config.yaml
experts_per_token: 8
d_shared_expert: 64
moe_layers: [0, 1, 2, 3, 4, 5, 6, 7, 8, 9, 10, 11]
routed_scale: 1.0
balance_loss: 0.00478
balance_bias: false
groups_per_token: 3
init_std_router: 0.011
lr_router: 0.000803
vocab_size: 50257
beta1: 0.9
beta2: 0.95
batch_tokens: [32768, 65536, 98304]
seq_len: 1024
steps: 5421
Below are experts of layer 7 (counted from 0) of a mixture-of-experts language model. Rows are named router (the router's row for the expert), gate (a neuron's input weights, with its number), up (a neuron's input weights, with its number) and show model dimensions 256-319. Each number is 200 + 30 x the weight over its row's rms, rounded and kept within 0 to 999.
After each expert's rows: a language model's description of what the expert responds to. This comes from a sample of Wikipedia text that the model never trained on.

# expert 11
router,171,194,238,185,226,193,171,138,151,159,192,234,210,247,211,132,176,232,195,212,173,192,255,210,168,212,189,195,199,215,187,253,252,203,186,195,122,193,225,174,164,234,223,182,223,216,183,119,210,190,176,195,185,212,220,219,235,150,241,193,223,249,208,120
gate0,199,204,191,212,223,207,213,175,217,184,189,226,247,212,160,204,229,202,211,260,178,198,150,214,209,207,182,230,175,213,223,241,208,185,200,232,177,190,216,121,206,183,211,201,218,201,180,212,192,239,197,234,201,181,170,215,223,233,174,162,184,216,216,200
up0,176,197,210,239,180,201,194,211,230,165,203,202,251,185,193,193,159,183,221,224,168,214,199,189,202,189,163,206,221,184,198,240,218,166,203,200,166,140,231,243,262,196,195,189,195,190,222,170,187,211,275,201,140,201,230,204,204,232,186,250,199,243,191,110
Common nouns and sentence openers in historical or political prose, such as war, government, police, forces, and In, During, However.

# expert 27
router,143,181,158,198,143,195,189,251,224,151,245,198,167,197,207,185,151,194,196,249,185,222,207,197,181,231,211,238,156,204,195,157,205,166,163,132,159,217,229,189,202,220,214,191,200,207,195,233,174,258,239,141,205,185,252,232,216,182,181,205,214,230,240,179
gate0,174,148,169,195,255,228,228,168,200,236,121,213,222,196,223,241,198,207,205,198,123,248,141,232,206,187,209,221,121,203,211,219,129,191,214,259,151,174,196,145,232,203,234,188,252,209,182,218,223,228,198,200,207,161,220,158,207,214,124,211,214,174,186,213
up0,175,196,198,249,214,236,192,257,172,219,154,253,238,174,234,225,143,194,193,178,149,245,193,194,150,192,179,241,214,177,204,221,170,160,192,208,181,160,220,248,255,202,205,196,180,188,211,192,195,182,283,165,195,192,230,162,219,192,207,300,201,182,176,147
The preposition for and the word after for/on/of/by, often a modifier or place word such as Best, United, European, anti, non.

# expert 5
router,170,194,182,212,202,182,196,238,167,170,155,212,257,223,165,212,188,240,188,189,268,215,203,220,158,187,212,188,172,260,186,196,196,186,204,183,181,184,235,188,273,204,199,170,180,222,186,212,202,161,227,165,200,138,222,206,202,275,158,206,221,224,238,143
gate0,182,212,141,171,237,188,222,145,220,239,220,227,191,197,147,227,156,176,189,215,165,192,172,224,208,214,227,243,169,237,221,240,202,198,222,222,184,187,180,125,194,210,174,197,236,204,214,235,181,206,208,193,217,147,178,182,249,229,108,188,210,224,212,231
up0,165,179,181,228,179,203,179,226,189,200,218,228,228,170,174,217,137,164,183,233,149,213,256,216,158,188,177,217,197,212,172,239,205,160,199,237,158,140,195,231,238,207,205,191,241,196,222,202,193,176,262,183,147,227,233,220,209,206,205,240,221,191,230,151
Digits and spaces inside dates and year numbers, century ordinals like 17th and 19th, and column headers such as Date, Name, Pos, See also.

# expert 43
router,133,168,190,203,167,176,174,195,214,195,177,245,211,194,251,217,172,228,212,188,249,219,204,200,211,174,172,214,229,246,209,152,196,213,170,152,125,155,228,224,160,220,196,191,237,222,161,223,186,217,262,180,186,220,196,218,210,174,238,210,215,210,219,240
gate0,194,160,168,192,199,205,212,144,227,191,179,210,210,171,220,197,204,188,203,221,175,217,133,210,226,160,235,187,188,225,230,205,198,242,241,238,173,178,178,145,203,201,154,196,264,209,154,253,200,237,230,230,209,159,172,192,200,220,106,185,200,226,227,171
up0,156,207,200,252,187,227,201,223,217,219,205,191,222,157,175,205,116,190,212,190,130,208,251,220,149,194,164,208,155,192,174,245,173,168,188,201,226,153,231,235,247,207,205,191,184,185,217,190,212,176,306,194,185,241,197,190,225,210,211,225,195,214,180,187
Word pieces and byte tokens from French, Italian or non-Latin-script titles, often after a quote or de/la, such as La d-ernière, demoiselles.

# expert 47
router,146,166,178,226,245,192,170,168,247,121,242,177,183,179,228,228,205,200,202,223,134,230,186,218,173,194,192,252,255,197,198,213,273,182,182,166,233,265,211,202,246,218,216,185,126,214,195,170,193,192,210,165,203,170,206,201,212,155,207,172,226,178,156,174
gate0,196,161,160,196,161,198,239,170,182,162,219,180,191,170,184,209,205,193,242,257,166,198,157,223,195,204,236,223,141,247,195,202,163,213,223,215,197,204,209,189,211,206,172,184,215,223,192,194,203,211,204,209,205,200,184,184,223,245,123,156,216,153,193,213
up0,222,178,193,213,141,238,223,209,184,192,237,206,233,135,161,212,178,159,193,204,156,205,177,186,185,186,182,222,218,223,195,233,212,155,220,206,228,170,238,261,246,182,162,209,183,176,204,196,219,216,245,198,189,163,158,183,198,187,190,213,186,178,150,165
Words in award and title lists, like Order of Courage, Légion d'honneur, Secretary of State, plus digits in race times and scores.

# expert 33
router,167,203,217,207,214,178,203,172,180,161,236,200,187,175,217,218,189,202,206,250,166,234,188,244,181,193,231,181,234,237,171,218,228,183,195,186,237,243,167,210,153,217,216,184,283,217,230,234,219,162,185,174,181,143,209,213,225,239,224,207,212,222,193,157
gate0,182,201,123,221,245,194,244,158,232,239,207,188,199,169,162,197,181,166,193,227,158,217,168,224,186,189,247,251,126,198,218,225,191,204,192,208,215,235,188,132,215,198,193,193,215,210,209,238,206,233,192,215,224,164,182,195,214,243,159,188,192,204,234,198
up0,155,203,198,236,182,236,212,225,204,183,212,189,208,170,176,240,177,193,218,199,120,191,218,191,162,240,174,191,187,217,178,211,163,194,211,210,181,155,135,276,246,210,166,183,205,193,196,177,201,185,280,238,176,220,218,200,223,218,207,215,207,186,214,147
Single digits inside years, dates and numbers in tables and lists, as in 19(4)7, 20(1)7, 10(4),099, 2011–20(2)1.

# expert 57
router,234,249,196,270,168,178,166,236,164,144,217,248,244,197,204,215,172,207,238,191,211,207,203,222,211,194,226,128,210,268,185,254,230,197,165,186,231,252,167,246,174,228,203,175,211,218,186,142,161,196,229,188,196,206,233,220,216,223,207,211,227,220,193,176
gate0,185,177,158,208,239,208,222,135,185,176,147,147,229,216,164,189,208,188,184,240,158,221,162,249,194,179,205,214,162,213,195,257,238,197,208,168,187,225,212,161,240,213,230,194,244,213,191,212,194,217,244,155,194,232,209,188,214,281,118,172,194,222,256,223
up0,197,211,206,253,185,196,198,232,182,164,203,184,273,200,206,163,139,182,190,214,143,213,202,221,184,180,182,195,218,223,172,264,229,147,221,191,196,195,211,241,245,188,203,186,194,189,194,182,159,215,237,168,171,242,177,217,215,212,236,240,191,213,251,165
The word in after academic degrees (BSc in Zoology, diploma in mathematics), plus table pipes and digits in percentages and dates.

# expert 14
router,217,230,184,200,187,186,193,262,138,204,198,225,171,230,229,270,162,204,196,224,185,242,215,217,221,204,181,196,191,197,207,254,260,192,179,185,231,202,192,182,186,216,203,189,123,229,154,158,189,267,216,168,211,252,212,229,197,189,215,262,220,178,151,165
gate0,193,225,126,147,182,189,234,146,200,227,195,217,218,180,197,223,183,203,190,285,170,209,162,227,193,192,209,271,117,223,213,232,161,238,223,217,184,200,202,116,189,189,193,198,226,202,211,228,207,202,224,221,213,166,164,204,204,228,196,196,204,209,220,221
up0,124,212,192,203,155,216,199,235,170,227,232,204,235,171,217,213,155,171,184,209,178,183,197,239,148,215,165,202,188,252,198,222,200,169,210,223,217,145,207,255,226,206,178,183,167,212,250,174,238,184,230,184,160,186,202,217,215,229,222,252,215,201,197,172
First digits of years after born, in, or dates, such as 1978, 2016, 1941, plus raw byte pieces of non-Latin characters.

# expert 12
router,185,236,173,147,225,162,179,213,164,208,230,235,225,219,223,230,185,235,174,196,240,210,224,234,181,226,204,103,197,225,176,180,227,192,186,174,243,236,157,154,176,231,209,169,222,229,189,220,205,120,179,176,199,228,214,212,207,178,197,228,234,206,172,197
gate0,193,168,165,167,242,247,214,202,227,218,176,201,179,184,188,251,182,252,198,241,114,224,130,253,217,206,186,231,187,182,223,259,178,221,181,215,172,146,162,144,193,208,184,199,262,203,188,246,259,210,198,187,187,202,192,205,186,205,124,164,211,190,227,196
up0,178,209,184,259,166,164,177,239,183,192,218,202,252,191,196,199,136,177,208,206,131,189,237,196,143,188,181,187,192,209,183,203,194,160,193,181,189,190,205,233,279,195,200,180,169,207,220,163,163,222,277,195,179,216,192,177,220,217,241,287,205,254,199,142
Second words of proper names, mostly surnames after a first name and parts of institution names, such as Smith, Brown, Art Museum.

# expert 49
router,129,234,203,272,197,170,172,269,231,222,162,172,210,201,237,185,200,202,199,214,193,194,251,220,171,197,186,172,200,187,201,258,199,197,169,181,194,166,184,183,179,232,215,187,227,211,176,210,195,196,204,159,206,118,213,192,209,182,202,236,222,213,210,217
gate0,136,200,173,199,217,203,220,188,241,225,119,248,223,196,212,186,165,204,185,236,158,203,128,234,215,199,183,230,158,177,223,238,195,209,201,211,148,147,218,152,213,202,209,197,237,203,219,244,217,248,195,209,217,190,200,168,191,239,124,156,210,233,219,204
up0,157,226,211,277,138,207,188,239,240,209,170,239,211,191,202,164,92,186,208,188,109,188,228,203,166,179,151,208,224,205,191,243,188,142,194,194,173,170,250,225,255,203,190,182,174,195,202,203,203,215,247,182,177,235,202,188,180,194,166,236,205,243,186,135
First pieces of capitalized or formal words after the/a, splitting names and terms, such as Cont-rary, Gen-erous, Has-hem-ite, Re-organized.

# expert 7
router,194,148,178,164,218,201,172,218,172,185,224,240,177,229,184,219,177,205,205,218,249,212,182,211,207,199,200,200,193,169,185,258,173,189,183,204,195,217,181,220,259,235,238,185,111,211,188,193,178,241,140,164,186,177,207,211,224,197,245,193,221,217,201,216
gate0,205,159,163,194,198,217,240,114,241,175,207,203,201,166,176,231,195,193,183,258,170,211,157,247,242,178,236,222,140,230,196,232,163,200,195,224,218,195,226,98,219,203,167,189,220,212,172,205,214,214,233,211,230,139,192,199,208,264,129,191,199,199,235,224
up0,157,199,221,259,135,232,198,172,230,174,233,229,212,201,186,196,137,192,210,191,119,179,212,226,137,188,178,197,204,187,182,219,213,204,196,198,173,177,220,239,254,216,193,185,196,193,214,181,194,211,262,195,175,210,200,213,199,215,171,223,195,214,190,151
Occupation nouns and the and/of/& joining them in biographies and tables, such as singer-songwriter, guitarist and producer; Cabinet Minister; historian and critic.

# expert 19
router,156,168,176,239,211,189,205,230,160,188,189,219,221,240,211,196,191,218,226,212,181,158,201,200,178,196,205,149,225,196,185,253,204,199,186,177,166,187,287,193,208,227,199,169,234,217,207,248,190,208,214,205,188,238,208,213,226,160,153,253,221,209,206,224
gate0,152,180,154,200,210,226,210,168,240,260,190,203,213,191,184,252,211,208,195,207,131,207,180,198,196,213,177,239,128,221,233,215,190,214,206,223,150,173,230,127,199,192,193,195,192,199,218,230,235,207,201,202,207,177,211,178,224,260,147,181,201,214,201,208
up0,203,212,195,234,148,228,195,265,193,210,214,201,255,191,174,216,191,187,199,253,142,204,194,183,162,164,192,231,213,207,188,198,225,157,190,220,122,156,197,210,235,197,209,189,269,196,177,146,207,193,237,170,173,230,221,200,213,190,174,228,210,248,208,156
The, of, after or an opening quote right after naming verbs like known as, named, called, nicknamed, and born in biographies.

# expert 46
router,195,235,168,185,248,198,157,161,205,185,258,181,213,180,210,240,206,227,207,190,162,210,223,214,180,256,200,227,199,236,202,217,259,185,188,184,192,188,230,248,167,215,213,182,244,216,208,280,188,172,184,191,180,254,239,200,234,171,225,169,242,149,220,208
gate0,178,213,191,172,275,218,188,171,235,180,189,207,189,200,172,212,170,212,189,255,179,209,184,208,195,215,208,226,129,280,221,229,178,195,211,222,192,149,213,131,222,197,207,183,225,217,192,222,204,223,194,204,164,203,234,194,244,255,161,169,201,177,194,230
up0,172,183,180,262,125,207,222,230,151,192,226,219,229,165,202,181,150,181,195,167,127,214,197,212,147,190,192,201,261,168,189,197,218,190,211,184,166,183,180,242,256,200,186,182,210,194,211,194,190,192,292,157,172,236,218,196,182,182,231,273,198,275,224,118
Nouns heading a sentence or phrase about activities and findings, such as research, studies, efforts, reports, support, construction, often before of.

# expert 62
router,257,245,180,177,192,205,176,201,103,217,186,167,162,205,210,216,176,207,214,210,214,151,222,211,213,221,247,162,194,222,180,148,213,179,205,183,183,214,160,209,227,222,201,175,212,230,181,210,177,160,207,208,156,269,260,210,203,176,218,207,225,177,214,155
gate0,153,204,168,206,246,201,230,147,163,219,139,203,228,188,158,215,218,176,207,227,142,185,176,247,217,183,188,265,159,223,185,236,221,206,191,212,213,173,176,142,213,195,217,171,245,212,187,257,256,255,197,192,190,118,181,176,206,215,106,187,199,177,227,216
up0,187,194,205,209,124,207,194,261,215,198,211,211,205,178,216,217,162,212,190,231,161,253,202,164,167,178,230,205,216,212,198,228,136,211,220,205,147,154,220,231,284,194,212,205,224,186,198,165,172,170,266,208,180,238,218,222,199,231,208,232,173,218,216,176
Transitive verbs and participles in biographical prose, after and, to or he, such as describing, submitted, recorded, classify.

# expert 59
router,267,233,209,217,203,172,210,169,154,204,210,192,196,239,240,157,199,211,150,187,242,209,225,231,219,221,194,245,176,208,204,234,195,171,190,193,170,175,138,212,223,210,253,197,205,230,212,168,184,204,185,195,156,193,221,217,191,268,158,215,203,233,196,177
gate0,162,181,159,194,237,190,256,183,234,196,151,208,196,174,170,232,197,187,200,238,182,180,125,214,224,177,217,248,127,226,207,259,179,194,247,220,197,186,212,173,254,199,151,202,267,206,214,195,212,219,267,201,213,211,161,192,229,188,164,194,195,202,205,204
up0,192,192,205,201,183,173,223,281,170,173,225,196,206,161,236,174,156,168,135,225,216,212,219,207,180,158,205,190,239,199,194,211,217,149,222,213,221,181,215,251,265,186,194,192,206,203,220,178,198,157,281,176,192,260,162,206,197,205,217,257,207,249,228,187
Final year digits and the s in decades after early, mid, late, as in late 1920s or 1880s, plus century and era.